Weights of a small mixture-of-experts language model, trained from scratch on English Wikipedia: 31.7M parameters.
Below are experts of layer 3 (counted from 0) of a mixture-of-experts language model. Rows are named router (the router's row for the expert), gate (a neuron's input weights, with its number), up (a neuron's input weights, with its number) and show model dimensions 0-159. Each number is 128 + 32 x the weight over its row's rms, rounded and kept within 0 to 255. Numbers have three digits each.
Before each expert's rows: a language model's description of what the expert responds to. This comes from a sample of Wikipedia text that the model never trained on.

# expert 45
It responds to: As and institution nouns. The word as after verbs like regarded or known, articles a and an, and nouns such as school, town, city, university.
router:072120128167100129078117086123131170088100140151115109145155073132093116100098170108113118116152104132163136148218069080128166145083155159203126062130134108138102150117122103109193117093119128057138163136059099114185107148102159104116142145088113130137133156118096087131148121171109087138136099131095155112148090108129147133130122165153105185186106117109104089066069096034108153082150104109102177203146165116119155169145136136174108106096174176159156108164151126171121138146107157
gate1:125165107129135182151142142101117141139142114168115128065131129063091080159133154156163193139152108126111186113210089159125109129126104091146119126096139148144175126116150074097148155162171083098115115123158129058134088156143150141148101125079113111117169098208082093131139111147151072175135140097093126136143134128189216199087094101144128139134165146182107135113151092112125097151106163105113150107107084096107093093108179165100170096143061159067086177118134154088162151121175137
up1:183117140166127095100102155146174149097107115132166119151069135105120159144146128139112094127131115000118191104128112147152160176121148152122114084087060122128162123075175135086082159122154181151172121121153123154187115087127134153159177159105111114170116164136153152126088102121151109122176065114138139159172151100099109119127110055152135140089123071116090162099172127140097121173076109145127185147149073114127147073062123131152166116159104070053137126140162156124152151148172129
gate2:061097157149161138156114079109103082061106163184129144158130097072118164085098091156094111154106084120117076142083131129109121122113136098151133058152130082113106160150171175117163152132075142084162107092113134156165115150154154061126159133080152064095095201129132092129120121178111149149177114081132085070100150179119185168134129145135104176159104192150133173106099032137092112120112148121128159087114113079082156160166089120151093128115104098160118166108110128118110125095113140
up2:110186055127168119109097085163131122088105118161111105137123091149102140166156127129102072181090124182082132117174128161112131102090154115111216100128054068163125187104119118131092106128154096099116116127112146108145148092063098110128180124094081106036148116176126132112134119201107153175144184174118099105139099143107135141126119141153107136179158123145116092113137073107104105079167131076119119161103115122086119144151094124182108088109178140156108103185070097101141162070131093
gate3:070114116151179098123123079164156169208177182177153156173119129143132069155105126154174069174083108083118160138170151119070178093150142111133075149056114074113128140144149139175117063094103107106180183103136152096147126138087118149138184128107102155160129139164162094107088114104175087141142183134157147127113160060099125129135092127120102159122186154135088140144135142089170135110121127065137113129160125190149123123123111120109127172103156149170139098175100155148135174092192148
up3:193132188122121108115109135109113150189126146106157098158079148115160102093177180161119116119127138087062146120131173162112098099145110056110152113167106138127121130145132111115125118120106160082129127178085153189137148137104112151079120093168075151143139083187170152161131053175052076139088132122153125151141142102109118115186181073125152166136188152164113173081087122153086183111145093152143141151122156160114096159126188108092166156156167154088211118103133120184108116131130115
gate4:097119119132125087125163197092131175086123105162116172139126093131146150104125137177183204211140158108056215145161154141091125104067173148115101158134121114167107136173127140126151059127094196139163144171148083109076122100085130145081144114079123174143133191122113155168147095145145137063108125157187145132091161100134120131111153105188133120147161079120124097120142084093168095154148101125140141113142119112133158172116138092172165081103144156099111129147163136105062110169172129
up4:161143105104126031119138173158193084125142120137142119115144167124163127157124158095137122158125074120147094106162141104100081134120117086101136203109143105139057097154183132112141115153177090053164117149105118135093126127135124170126192135118136109172109074103103188099190129141045155107140062140097139113089147176162154115215182118120103176156125108168202125113122138193099100093150170138128113159142115122156110133160156116151131099094096179158145088105122124151098097142126097
gate5:084136114139111148147170175139111110138148142164141116130079086145195106119057110110115124154084120096110203082063129127150143142169158082060098121038132117171185102083141189122115122079123184104062085146133139090145134106124097068125119095136129121140094137155171089083080153131130138094191138157106152067118083120113168116144121123133091104161179178142104071143081086157123121096144148139098178148095147131111039150108105113133145117084132109133116118136135102127173137171119083
up5:124203171161119103119132085127101126150144135149144107088125173145140111201110066120145113094104150089155156085116169183068067151129107116147154169085161097148163151103100140121137114048130103095104088100182099127173129123185120153132172126097094159190129120123154097127120150147078183115137102217161059118094167112145171144097122098142108167148154083157142133072078084119090134091156159087155153157104106135086085133120114140153161141212134145138130117124158075157117120161166119
gate6:132064156109078155179146127120129091087070156119114129203134104136165057134167131165121058076150088168120110129139145083135174181101117148119054145138163109122130156179117106158091128106113090142097176142096148102167162157061158126170090057134133068044113119084146078150140142094103107134082157121089126096093139154167115164072154159138117163167147110130086130137067095139124147093108151100075126090129120120156117162108134124119132156121112109090091078142104117136139085084128185
up6:108140145124090103115110158126088180083150150125090108121115108078152111101084091149156079180150128158173192123137130152000127106109112089133148084149130113109170168140137218124177166104102109110157153136152128113178153135129106126101055170095083169160118126147151115181118199116157134149134149136189116109102104100147142177164155181129135091116094094110115102106147086142158099102160083160103102100131115114119086149145138204135169120076111135083133122052122139129111144103128079
gate7:114129180177123115054145018116175102159134157144074143116139165177139077121105086159131156147079135105098169143084119083169183121153172139190157115116104111156128183149146147130129104148188092127102160124088099128100093123114095170067093133118137135143082111160094109168155192097096110105133068123169156057119146145110146158112110107135130152142160105155164166123112063163100119150114141189107138123128143106132131066155118127108222111093153109134155117108108115184137157165141084
up7:137085131088133081126166069166131090099116116164110092059144118178101166115128110059155132088211178184127149092130137081090152138123147116073111088146113113178091102147147138184142100124191118147126113160130132161136161159104169109110164147090139123117139122175124184073151079116112088116112078168111132118166118155128133112137195103170167114108107150159121133144162133195120069093114112179124102124136135140169136146137111181130140137082157031086140106139131156133116113127220072
gate8:115155085163122158075101099160059162123158107147108151180144085113127107117109161156117149060135096154122115121095115122121097170170162175125120066167122112119072144104085135081154080090126149200106113143127105153172147142043083136112188131079086111113141141087170158155136074122190078162153085105128175121111109132154132162170116129112124124130204101094125124146122072129097095148081146115108080135114109152130125157122147132101106169115072155141136096121092176077162109186162208
up8:125122155102137093060155126134160124102153078097112079158138113119152130100139103085094135176095182120155057139151155155111150225163133141130144092159135137190169114098150083211136082080084132105187130094092121178078160109104175154148107066171059112156128067119103130101143137161164172108153162078097105130131121141114106136169135179102132178097159174154133157076131129125135141102067135129104129086149126131148100151164141146158125097143134089077187132160114142120128148120118057
gate9:158093122140085068147127107179161171099135125113150163155104116103084132128140062133146131143113115104098110161133085089120146119112077112123094140151161119073122151095179215080124154153160151127091126129063130164092126139138124144116098113152175073133125166172140158134160100049116126083187172067117047127144103094181124086177163152115111133127133119088109121146101142094155187156108140117056100098127107078087175145139177090138106108121140084146080168158063131065140124156139162
up9:101121090174114138103098145170112135135095192165124149162096108104088093166099150124127149127144133073173114141134147113155112131189135162091111046096135146121141156165084125139166129098101127143136161125110176104114108101148121159061113129133172093174149127138149148060116133083100086228131138162155156096106164093071161108166148141109124141080169151081063130166133115167173131218106130128121080079154081159119198139104155078100111175117142155138164087164156100154125118109155073
gate10:105111130110051185148154145079160145142103160078105180161131109145103124103167157150108119115161125101104097165183106108136189117109102091117132062145130119179125144118113106103135098094160117089186137170181082153108133099139138082147118060110115126161160090080143037136162123104108086131147082150130110190127164085131151212117121130194129148136151160072190116126114119113077115135084073140097153229098159130134095110098161126107119120126157091101125114147147103152078147137122169
up10:130132199105150105119107125143062151118157156179095149056187111140104119131112109105119136171160093154162117134125055185093123116104105136089109146144155129132174145146153126102142105094092155080090117122139115123086131100142171189159103163170125129204131127112142102063098151168166151099131160141125169158172165148126119145174092090118139171169136145115129115132161119076092138143129147117059099162069182107133116083180170094176157027133178173114132151195097150159150123115131163
gate11:192115071159105133133126119132104133089199112178116160122137121115053112116173113155115143133140166146087088150097144155157108123159113113224155067187108136156081167166170105146101086118137171115093112146191129136139075140146118106149127106147151135111094111110140142179122130161118120157125064094117143067103125114118128095143104174122103171157085067129119158113096142147150146140124115163130160111165217029092124134179134138136127039087170121113131143121121117152054113106098165
up11:067061105113119118103110100138084141124135148113167125182114172116133136154090127160147088145128103095102106102138152106121075217116086181149150106090088129106137218110144173129197127110120157128034184111145090169175100135127119185140136136110056117144075168129091154109178118118073114125153145140146124140110142104071174120137098154113102131126103171168094149084143162118151151117115130125158082169182154103178208113138132116106157125074149147119148142161141181175151119127161174
gate12:062097144140123092188095165127123103130133084137171074175120107199116126134104168129095125195123077147092084130116134121122092101151054133082085111155124180171090140144167128174178057130104097087119087133117135159135098116135143095148094187149119171124152068138146131146111176092132113076205097115081114109166131112098146148190118118119117107134130103136171097103114089093143141126119142125135113170161121129063158144116057110151162174093050129142146157107084091139158111115062157
up12:040124098139118117165103104169121115104120102083136072118169103090137093112068124108117129178120123128113115143128123126134068114178097101122171122157118119167167125171150154179143108138122083149071126103143128199196063130086107112112125177106123131132129131115136102131131146058133125058181106169090170115168113149123147086158116107174102092154107100088157162181074116109195198084109127146098132126109127109129135155098094121063142222129106111070062164128086126113126125126112163
gate13:078114148131131150121127165119092120175142115074068154134145149113125134104083125092126118147134102166153176138143064085115080096083155151099072144127092117133103179083101111055152130140106081136105144196105158089119104179150125167099165034143153138094098116156161098134081076085141081135172127060077124114115102109106166109133127092198150090157139077171141145081117156123109165132125125160117131113136100169114209188068136153160115100126097124156188124175108131111106096097105140
up13:111145190093157141154164111149036101157106104114189087096110125108116108123162158137087152089160161079104082152099164131180113136174167083106167111111065159127126102124119095100093083084121135113071110153119124100169182143076121148097132184104107157171133117112090130095140125072087101176135116112132074143117157072148073128171156108172158095052117127151135135135106147155114096070119121094073147137171099071184128159072105121076142142122144160140128174133164118153170070112142131
gate14:082104059105072125080149103146133118099082109083183121114117101136142131080099193067155113147133109105118165132173128172146136098105127126147172092080123123173096158127132125142161131160059177143132150089079099092159139085095106180196124160113108079119192199134115119090131132168139116109124064115160109090111122095082125148188131124074092120101157129190166143165126082092191195128113127115108113156118179164148171101170120098102092152135091111140134067166130144139163153109129105
up14:127129178144143162113161164111118085134141152137090161160107171119096124112109170120155106133139181082129124098117114201111131114129131126132097106078098107121148137116133089131129174151116086095102110066158120136120088127184133119134188145102116122103047106135058101098109064099125125098165206106155115175160150138161180160144130095125065136178168128129171078147068164111066132065097063130132135123107108187129088098121174084151168153141151158107136136152085137069180089194097104

# expert 30
It responds to: Places and Chinese bytes. Country, state and city names like Mississippi, London, California, plus first names and byte pieces of Chinese characters.
router:087132109119108127090141078132119160111089099148110125138093075148095112157119136109090183147159110147171137103104065087151134113099166119170160086137112114146027125094139130139167159111111067117086160155184132143156114162122144110141091129137164110133143150146060142155163058200132088144124113122108154131119158171111127189121092200135137168143134094108138057113044140100134189159093120069141162157135127141144121135173128150153115094126129114057134133123092076157125057089156196
gate1:154144075147119196141164175146113141069130072165115156126109125102130099205179136179151178147173155163120147135111113147079133147129124101156138095099115136167188146121109160074138191135147110122086093130112086050150103183163118093148080144109092109100147107195086075077143084120158105170126138127136170137129168107137164159110065136123126172131155108111085105139132132135178052132130147106093150145101112141148141141090169142089170084214100194105114142133109098110176155107111148
up1:148114130184102161130084136154171133074177146131177088145078185109110161111193101123097121103150115050113164153110118081176147160077171156133161085106082109126140108069158105097107154145112132175170144196188158122163137097134135088120135152121127196110141159155156107148063041147155148108147104109124120140140079141157068167155177073127145116102176121134107094122186077130103113190122091173105128122156092131134151116062172116184160124135151113120134160143154102135143135096106141
gate2:042080156117119130129132155176174093108131141172129111131117149104135153105068125163142116154085138144097140076076147180117117122050149125203101116118084096141107083146178136101126119099126163126162124141096119108095099122098161088148119134082154171063106171134131066118154150125120105107148097120167104120121096188130136139158127172127168146185152187126129175134154058102123107132152088108098166088151083101108127133195092126139088077141100174134123166131110156172148114050161215
up2:106174113111124163090164086098170095101089118119157112080090099179126141161154112093181141154149120155132192067079106150045131137119143140136120082134057137198107123166146179112164080175075145121102144136124173166185179156174150164086126144119116131078173113091141162147162108115087117135168176135099092135129110102108165156193135073105048154121144124146077130157096103100110127142145098104097115138113119186152077143133160148175097100123149166127069122093114184106143137127155121
gate3:064097161107149112098163040118175120211189198127148079149148129127150099069106116143167117145128123098140168103157130144140162076154148105083081185124173160111138169081164098146134139089143140098159152124065200115130183173094184136157080075115095152124147129162132119130145165159176099124104162111172128135095118089168097170133064124131080108136168131169096114131072141125148129069137107120134112114120114176183131146124058113129149133076128106119149130173115096161113101119133121
up3:112133171131115085080082071114143113141115109098166175142117113118199094084122150071112161135064155107080144137117168151098117109093134121172154122136077151162110109092119092187152101139080196079130093179127122114084113140082161143118133090151113137151135116168135091180155064130094100186132155112139147081130117198172081163102157085175103159104149139132156177117137149132120152139103092158108156142177135138081126164147218153109211104101142166109139108141113087092139088158086095
gate4:137151101095109056142150197116188192082141112133090121102096072157126126142121174116118123171161146162091168107171195122062154138096176142073113152121089113148117113103133120085126075137125159154107059161119106120121130140082108119139067109067136186136101130143108161115136124140084174121104148098119138159066149063123147119074135117171118084174162105122120146125197089154176103125089092099078164106060142089147145155115179103138145120094121130133124134149065153127067173147111140
up4:119114118143143085165147161141154123118208167143142098075110141109193113181102159108170143125111082127083149084149077125111114127129120102090165202065179164157157114128103114190173132134092117058136163143152131068125108148058221124154134156116182078175126115114135176138178129131108110093150106141094171105126124173147149082180087128096130154119136065184164134128129152074164115083144127144126098107197113126126122136113092126154132132121106106129165112123126100187119099085147068
gate5:094178178118080139089131139156131190112135157082114127134083019150163118134123123132132173116071122132125139072080127135095133152135167079123145116101096114188168081104144157116094165117105148124094172123127156059093121157100104104145122092202188117124126145110143163079111142130092133082114132127095179137089081141162166145161125151135098126203110171123096090128088148148122138122136163085120172191126154121109096134097062125168153160062115057080125090148104118123175172117098109
up5:119190178148112111128152083114122173153178095130141162104127134153130087201148134177110076111179094097176158124187207184096098151103079111100105149113104087113152124083071150114156130087127055083072152150117078196101101161152107163145144113096139160159163171139113090156059123131130158135131126164148099115083162135152103171100150065080119154105148136102132142130127135102099133054078116097125122177106130125067116107134107157170186135122167112137121119131157145167095093113177133
gate6:124091200120101134129136116132119127177144113097156081149167068119162080177095143192146154111204099121102097126172126086193140164132129156169086127179128048085138179156124120153125124031162108139117146143067162160155186128119146074149121135150112128080116135107154117140112131088132150149066174131096169147063110154140151195088136137102167148133207096107107119129085155130133198131124145120135104093118127123154146172127104149108092150124172082116083095127112091107099142141132176
up6:118095120124139115128132112185110180149124151103086054142151123128151099096132148109122149168148089200158135151107085162057140063061143084129142134155072116090193126103117144095119135137108133069102124129118105104143117135146091074129099160088120179131133177122173159172109156165092212106143152112235121121129164113168088100120118175092104116116103112088113080118126123156188090110139185099151143166104099084168116156138089172160107104106114155137101115058123157127165090104127090
gate7:175179132151095105094147071136159140109121103178118086138112106188117081174107093156157187143068106144103175100133084145125157100179194123153132088075128186133127180125163127144115122080206077160065151103132093110054127121149131157089093142136115125139143180136130113128125160101103142091088102131148166103176096158106161127080130104089152184159102158104125190076106137120114181116151124153143110109138141087126110076177130131132146113080133076119162140120130124212081112167153165
up7:184133138136097128135143092163143141074117101146120062067123093111113140110128154114127097172138137170122123147138131135083113105124171112163140091130058075194114118138141091156119079100165107176163135107152132147090117145116148096150070080151120113088203122126101152125134090116094139068101149188136180134126163169099119108064119085124127146136037099134081127117105194106183120138184102193127119132145136092108150128132145209159149132080091074095144164141154045102101110160121102
gate8:118107092106098164122124107182081143108144116184096155109098132074134127137163110074139175049138183126123133098125099127176141113130163148146125089126068159118037108110082146124134070078173107164135115113138128135133178131113105070153188131114137104108134154107129161098147122186155061140110142141092183070138101114102105151184120098170139153114182138112179144168069084157094137186092180081104117121186176180164131122123143152145147118121133112123129152099114167122160132155123219
up8:143122133059125141115147121121131160105121070130113088126097128102167070097141081094091136176113194132118084188113145112149056145100168140162140101138120164075109134088171089113148095063103118100139106105125123158066149154110135131122167130115115124106151157071126164173168094074122112125166134091097135146110122102121134158080095118160159155119143163190093132142162103181063118079048102203090112150127085067146116125105174146155094081113167110062118172107127160122073099158136102
gate9:135121117129099119155129131152142145097143089146106100131124194118134094160169099165184086145117155139113131151142106081099216116129111183143180140122164138113090154134108164097145146126156177117142132110084097105100098148130117108120093188146156108098129149108138100101133128085120076088139169065083061096177147134119139106207153124146144127098123134140122084190101141161146155115130131040118091122127101082013170150153159095105175162166078105107072146084102071069116136117154163
up9:137125074154116103126105137150114110109121160149141119148089107123189163093133154134180127075143085069176097104142144139163148102180082185121160125115118100143149175096047106101138156153101131111104150159127170138117064129162132140123141139087140121189155106121140132094119107111163111172104172153132165122073139118095143109101175167133153186119133202119158105153130114179171142166109143143091086131144109232166175096148213073120114126065151125124166159151176102130105141061134066
gate10:129083177148047179184152137134107120189191140136102139112070148116121160134181143166089109114119127118095135198165171152105115147121154132165182072144137157103143144133121164124170075151103114093124128176169180122117151153126133118156140093092098111161164083139103149158160104139174125134125089108163128214134125082174171202126125114121130143132126149081149139164129080169135127153066074176069169161120135165177102155138157082131127094142074128100148160175141049146139119111116152
up10:111134175119148100093072068145087192078146155166146109080157124093145124128110111126094104194177143151147102092104076149093100098142088139125165155128156132169122103147167154162167094067160170114148112140115121181083107104099209155151117132159138191191150117128152128121158070144113138135140166143181144116074133092126098128128113087114171131134130121044203152124106121084085153169108118135092156187062151094093140143177140131129142052133171120125166167124143112149096140114091149
gate11:136172107162118113095085138170073100191141171125104192164118157152103150171119146176178136121138132166090148130170101186190121150160105030213125114190113132123087112161154120135144124105099128105143109129194080119100106159174103062169091161139115097113099153097104113161133086146140144156128113154100135110134112103083111054141066109149106155110129058129081177135099161114157107157123134148095171140162203082132122092153127140129162112127140112115090107136108129168125149107071168
up11:072170094088107159128071098102104119180131152098163135146131169114149115149124172180103125146114116091158123167145106102154113131053165177094084110056109064133165240107047174124191151108145149121058159087124157138139107104133113097151150129107094152131114146152103111167167167180118122112124182162143154125081120109116122165081114163104124112112122129146114080124136143090118118134096140085149095149154119140180197078157135113128154128115151132090184135150110160161191113105163181
gate12:079134101129181153113191154095137103075162101147133141199115123130164114165119184156106148138127111194084120105137090122113132099127075143066167136150142124176143111148112106121118064073096125110143154175096154197162116143108140115105110159131127107162070043140169114124096147137093114078174158152106043085130071100077050135144123151082115160133108152161168141124141126101119127146111140131171126146122117061088126123105081142191140140134090132072140176114081089149141180112110092
up12:131120080141102048177110100151138152124127135123134098159119111137180142113075127157105089167111073128142120173140116110124061130150150107132150157120108121189176127136137155162105119134100106147108188123169168168183105136095147150094083149102130099105086077132166122100158102126125172105137114173136168124129154135136140119191077083174142097122129127113187148157119091084182182140177205127133133107114102072148099126082122136126131208110086080076046167131090137158102066130090192
gate13:122160104139104187144136166153112107187096140106107122024099155109114087054085105117088187127150151166086140108136077128105133152176142146095080148151134123102066125096095154075143154142131071115127158184096187114101138159129133122121142079119135119119139105152103120195172087132156085105111095124094107170108127136147182143117133155164129096188170108179164130087134189089091120122167092128132154126144066178108168168119121161131130056119108146131196136155069142110122121152081164
up13:088141126110147196175137087103105180215143079116122141115134083128132151097135115136100161103153173096140089145097096158128176153134167108132182094164046172125067117098128136089163098111143146159090132101096136124164088099062081101091117176124110122158154086124089175097194115059111099141132156147129076139152123115126097081129136091192138117127127132106112120102099094168108092138111113086083138102159103086179150104085113162099099129155155166086123152151171130129133074055139187
gate14:111114123137060201105140106122161193102087111123173139150084128144161125143091142091129137117149116141115133077141125161151129098157094079163150098071118160100124133136072136142097096139054139158115135118125135131171143085134065104184109106078066113117154106084079104067191172129137111084092068184124143136128131153097138198108085119065089137137180115136107200153099128088157161100149153064116126212120142147154104124107106130147135156113128165138062109194113134114166125120128107
up14:170086161164134113137105100159156110056129211133093073113102142104097095115115148114131138139167221088094158131140114170082126154055117102135166162135069152122087108123123140122137159111128101080097145086168116126093042163157106038100111160097128126139086120126118156104104090083112138110175121089151117126181092120116121161183149132099136146150157128131096103124084121122134129102151052165118143164130054156173108094143154131165146118108140122107191140125140160080150114188069157

# expert 14
It responds to: Places, buildings, stations. Place and structure nouns and word pieces in geographic text, such as station, Park, Avenue, Road, km, Church.
router:075158079106094121084117128134095143055134109081102137124131159154183161149112186090119116105149127145169147159199061101126137115117162161160148127189108141165035138129167112255162136099106117059108183156121082175201138141093167120179113126127113114124135093160128144140125135150153110097117107129091142133119103128135168155121117129120109179149124109174090084073113140089093118107136148140087191140121167090162099115150088140118172096097115122089168142163130097132110151087157137
gate2:053139139135081109180140139101105115094142152159110082137089093174126131156140122164117138103096064142119110125050113143157151118096191142143066137105084104178137034108143142165095120112090130098168117149122139105187104165136132076200143145155164150113116163116077086132126158144112123112096134111098107082114128200159156104132168151083120156177131157105168150138131101095109125095173126104105213134144116072108089153148040157108138094086077115140106131126119111140137088068157166
up2:124174144167133181078127091099136122100117138179135104101109198145122151161133108116131092135122130109155164084113136140078103105078144146132125071157098155182134143169155136126142145118105127159079127132141129158160152120169140138130093121078114108129159105170175110094165175160113119119188207190119137119178048133112156141170115100099059142106179148085122079087059150149118104155200093118110085144118154130133139108129108181166060100073113149106049171133071172079119144124123113
gate3:058091098140140091111128092152146114186148157115179144068093105140166080133139177148152122162113128147159130134163157116108116095172109119128151163090114150108139170138102103190164043116065162116166164160075142105154123185069130113142095093079104152093111147178162136110115106114177146101103168094158148137106142081166114160148109127138091144133186136114067131103122096134121172090160164113137142133169188184160094122112084149151124051106128094115145154180098121153147145042163174
up3:142086130151088143078157105123149129166124174137133178154105152144186127149159185110155166163113151134069160098061151183098145098123151124133112089130102073148105067133139134129131176174111137111175086127047149081143133161098168147108107111100097124131102119163132169152081093106101131129100107163193129180112108148128145109129199112176149154111121128189152137090096131137114125091142031139116123090150182163163152156151187168083190098186136189142140128128130089138174085137104143
gate4:073108155096143131130129165106164204069116128100132063102096147133134165147124158131149130154162186121022189135141169110116139137114123148060147196173058166169106126138116080114136054114100168150175089136087076123125116114157103121123080102071148177126090154115127106111137108146093154105100101141146097155091133149144136189105108100135072106116124094113138105166167117113184131136063131096127162069095122097129146170105095105136142147060116172145158151097114115094127151153131179
up4:127171135162157081202150129153187145134132181181162116127136144135169174140087184129139152160133103152103200075127103110142097107098107116094141166071188174098122127118127085196156121149098107071107112140155123110127126106112125127158137121109095090175132159104128139177173134146074163047159072155107156114155139115139124138191109129153115134140117124155125191078166099071199103101142094148164077098168164082141114159082145152121188119082136162134149114172164135104103082126146084
gate5:159186140132141125126215127133094099109171152122153163193053116175177152112130110131118069202079101175133155134137128156118123109139139099112118160109108136207185122041129173090121134147103092120099140131118127122179121128158081080136102138133138108137118174169149085092091141154071111059148111139127178146108106183121177130098095117123130120175076200137092161175149109140167118096102089099090163173093092147132075166139125138127133158091094087122093103126164118105153170112126117
up5:150154167193133128070109130145118159126155105150153166098113110155173107103111134114104135130164189065141167122150154131060125149137098138118124170099138119108192096091115122186155151093147098157095105102187100145116170133157097098103133080097135179197176187147153156125081114145087153145121156163132160243080138114131124133086106076110097149130150139067183153119129097060097118069120211087137139119140142115113174115144135162161159133152117156125121134096177121096134110176161163
gate6:084123160117118074145200085110096033121150146100157147145153081126148054169132165157145099087161161190121118143123112111154114126068121158205111131195137089105090175149142155191134124096121125160113215107099088101157141129043123082156131117116092092093150093131091108164131107116122133190089089102111144128103148126167152154079141128139171133124174092160076138108118129184089173116110148168161143121158152114163112160144096151085156134135119094117096127122099086135165183129136135
up6:104124106152138101137162149110113150117143111162086102127158098041154151075040083161172155172132120135162137110088109169098095051100138115149174146151123116174194132166159131082146161137079112118116127143111150173170139126126183100083084172126156143159105105113139073164158197107106152143117185122166125091050105135179143161108127150172112091162117115108102121103153095150112098142162128060114183140141154118123098205172054142165158102108122150113126135087154143099159149107117103
gate7:137124143182105122067151061159209093109145151143072116133097159185070114123101112162100110126097081107094124167125057133142191114177163087181108107127149144160140160168133132132152193149160141152131156096099082139107106090129057144103071135145125089117085153135117114143126151119124147099055086113159178102183127147097143111170132125131076172118172123118148163132149079188194157138117119139101082164114132101136091071129087146120130093113154117166160130081118072171128073144124111
up7:169161119119160128141154109177126107115057162121148079099127160161105174140152128065148103128176164164101141128151128136110127157112147097119119115154080036170109144177154096153185111098230150126145066141098137172145100095179096117136121120120130155087172144110080149099180106149099053102112151196093151154130128136145059081150140118097099138109138092190083130151150080141116103102122139190141145136123162115135096145086112161105142144107111083119097179070109134151065109104175127
gate8:117158088109126121123109155135090113112152056118132119115165108116168139099109167132108127089149094081088116114168101131125119085150172162109151090110136117075103101084085132083158117092074084148127127166124085123100145097099153035151192136080104102086113134091161100048103143130176142151116115124119211153066090158107124133159148086129124084128171133095172128171091080155114097131052106148058166121129104055091142108141100148085167112119092153127119140170097096111147085176125167
up8:153111154066136130086137107155097140140115093112143105100139117131113145132143122148167126157125155128153041109126154105138068111115170168153140144217165165149168110103130081156142089118098088097122184125120127169120151151084167187139100137107093075111105095163115101137166078159097131134204154118076085077038108123063133180113186120186113139143151181149125126123103131169109072140085125171083173084132129135089094128107201147129108113146130135102153143097139135159079067122169117
gate9:122113142131110087120160177144109181056072102138147104160135184112107106113120125162129117115146127127087170186139131150068146134117068155116079128196146070149134111106144190095096118083187115086143126142088130172135157123141168172143097194146202052107155166106101150112111146104072108084162135087091030137155144145179132158144126094161174130136130146090177101166140143144111155114114100096096122083107183098080163123115183112132147084172135104104136118108091116090133124134126161
up9:089119130158121114123081136097108097121126161103085133120091084143173120144154135127111159119176119045148138192128148170221150139113124171099125119073083131156124128095068141176143108132079128127083176136126170088114097141123074123093102129118152134175084131113168087142108105101150126155128216181157144132112146067091189100157124142145146191118186152157094115127105102118183145172081099147104067126159084179123142123153184092159080162103105128167159082152123117136144134089146074
gate10:127100125165061196138177144106147098157160139098083121154108140139140167081147146195081172137110108149076115203151164122147147074109155100150183090144138142177094154138112125131166115123107115116079146172159082189165157185139124135149121102096096149136125124090116148129112134090154098073067099105155145180087147095133114175115125136118119091096124112109172110115161195145092083190099073173053120164178142056109077101110145116093100103118105112110153119183145093138141149137100158
up10:111116132145146070095112137144063183149146145099192165079170167142168118106139111129120130140114123132147149081129083169154152122120127125075190139139139140167108111149177148165166080132130196087174167093100091140127146069169159133157101135151117135137164122120179128136185108120147178172197142153165183136147137093126168109129141155161165185181164167071160055107146093105121134169120106116107190183104155059129153075113119125135133093075144115094172178152156112172118128099107150
gate11:130163105148104089148100112145097129145168112150146111128102110115077123131150118143101081157176142191144131117167126132187128135140081095197115102213122103130075147153211134171088112128118124138110079085149110165108110126092181086139136147112143166117087161105148165155138089156121158119152139166124172104117102104029119048156058151116095123159062086161083108092158152130143120158084103114145115143151230092128073144148118089142160088107130113126098168156148075135120113156105141
up11:101100113126171152118089152169128145106131123122134131168106167128154127134102165085133094183095048110146144114106161135109094186060156158131080120090036069120138159113112155139212158078090157119079172111128149127129070153116083115126157114158108107159131172149121108143148118151106107083148177101178144085136136101114181117072128105147109065094125151162088075101188111076100152160140164130114125164131141158163168113172088175104146079129159152128180165077126154118152080116143081
gate12:089127147142146113132123145110115095141155055147141119118087141109137135148097164090127097139101165177055099144111096125154098087080121143101110118146138139195077161117141075194091082048133054099157129154102133171160084164118086111118106158171132119077111096180121160130130160117073146088159086142085057123197121105111142104146114160110194163126105064141158092131144114079159126154131112119183111116125160134086103143099086140212102182115130128107119159123147099180131146128071126
up12:085149092155203111167109120177137181092137184114114117153164084093125105088178109121140086140122148120197146186181152108123087097139159108134164108074132131158169123136146106152143090143107082120099118109134129197142089130093099139158145134109155162094136117097105125090145116083161093106184133134112142160149166160138181107167050099201108065144132108098166158156084110057156170135127180106161166133109107129123052141097127134055126180154101148067084155138151104146119114123119104
gate13:070122114123164156131147146118081156158121128071133145136128120139135094048145089148092139144119151157128146095172037073101141118100158143117124139116082097110085126125097145083117159166137128149121184173124196141141134129130138167126166123150175080154147084072129145182144117069165102117136094052099117158107110173084091125105099097176099126174103104131109122095073158144131173088168156107074153139096090142089154214077096159081134090141128187177136101113056127114134122107143121
up13:095121177124130154110134094121073160139142129087106125127129128111111141106109184175136148104140145107195113123100130121116162103138170166121192108124090174097086160113122098131139082120089127113131147157115084140184143110087157124120177212106087132203129064125098171079169136068111157157149155111139104118161133111148074145157174088201145071125099137205107102142091105161107100057088108115140162132128123083135156106095052171057134130107107135141127137148184074142154076097130135
gate14:088095083169141155145153163124114167078098159102140116090110138090127141125127170079140163138120134149100174120139126114148159085147143116127145099089165113112110126167125062192110038086087160173175111105105101130133071152127139148165036081161173154124174157162081143101166172187121158113154086086107079061120141106087158189160109142069102155169116103139129147121095092129168154111123089105138117158151186154104136093148147135177126122112085098133128059178131103078154117131144113
up14:132116165138169143156129167135072099108167120114076093156092195140126178144085110097155142090139163103077102093143063215106114109158108133159084136046098113138114138132107120063117195112164140100106150117118101120114091166184184130164118154134142126138107133128101112136140100142075094139128087136179186094174154186161174141127128148112105104122120170144150089169108137054112177148134089126166127090100139176138091206129082133162129150168147176157171150176096146132156131166102102
gate15:096064140123126104120118089136107079094131184143108134127127199101122107205147121107138134175087172160149153136097112107084170131148179161107092164115053132170137163098130111190157093135152113128168102191125142150104110101146064116162131099121115154196176146109112195115155146155136091166136107116105109133198092106146190111152150126068171124132114108101101063052080140166134138165168163159086153160072157148120118128125175148094088174097117113123107091113127097120139178114147102
up15:156117169131125126126139125171110127064165103115139131111142114120114141130029122126112101104151147120125134142133142144205149101113156155066131116176110118124147135123176150033115143108062106117121147128153123100178101151195161113149085145155157170194140125144100137181158099085162169166053102101112175178156108103131095151103103150096123170183086086179105157161066156163101117144098106152105135122116071152137101143114169101108097144175140075196170080137121079178113145155146148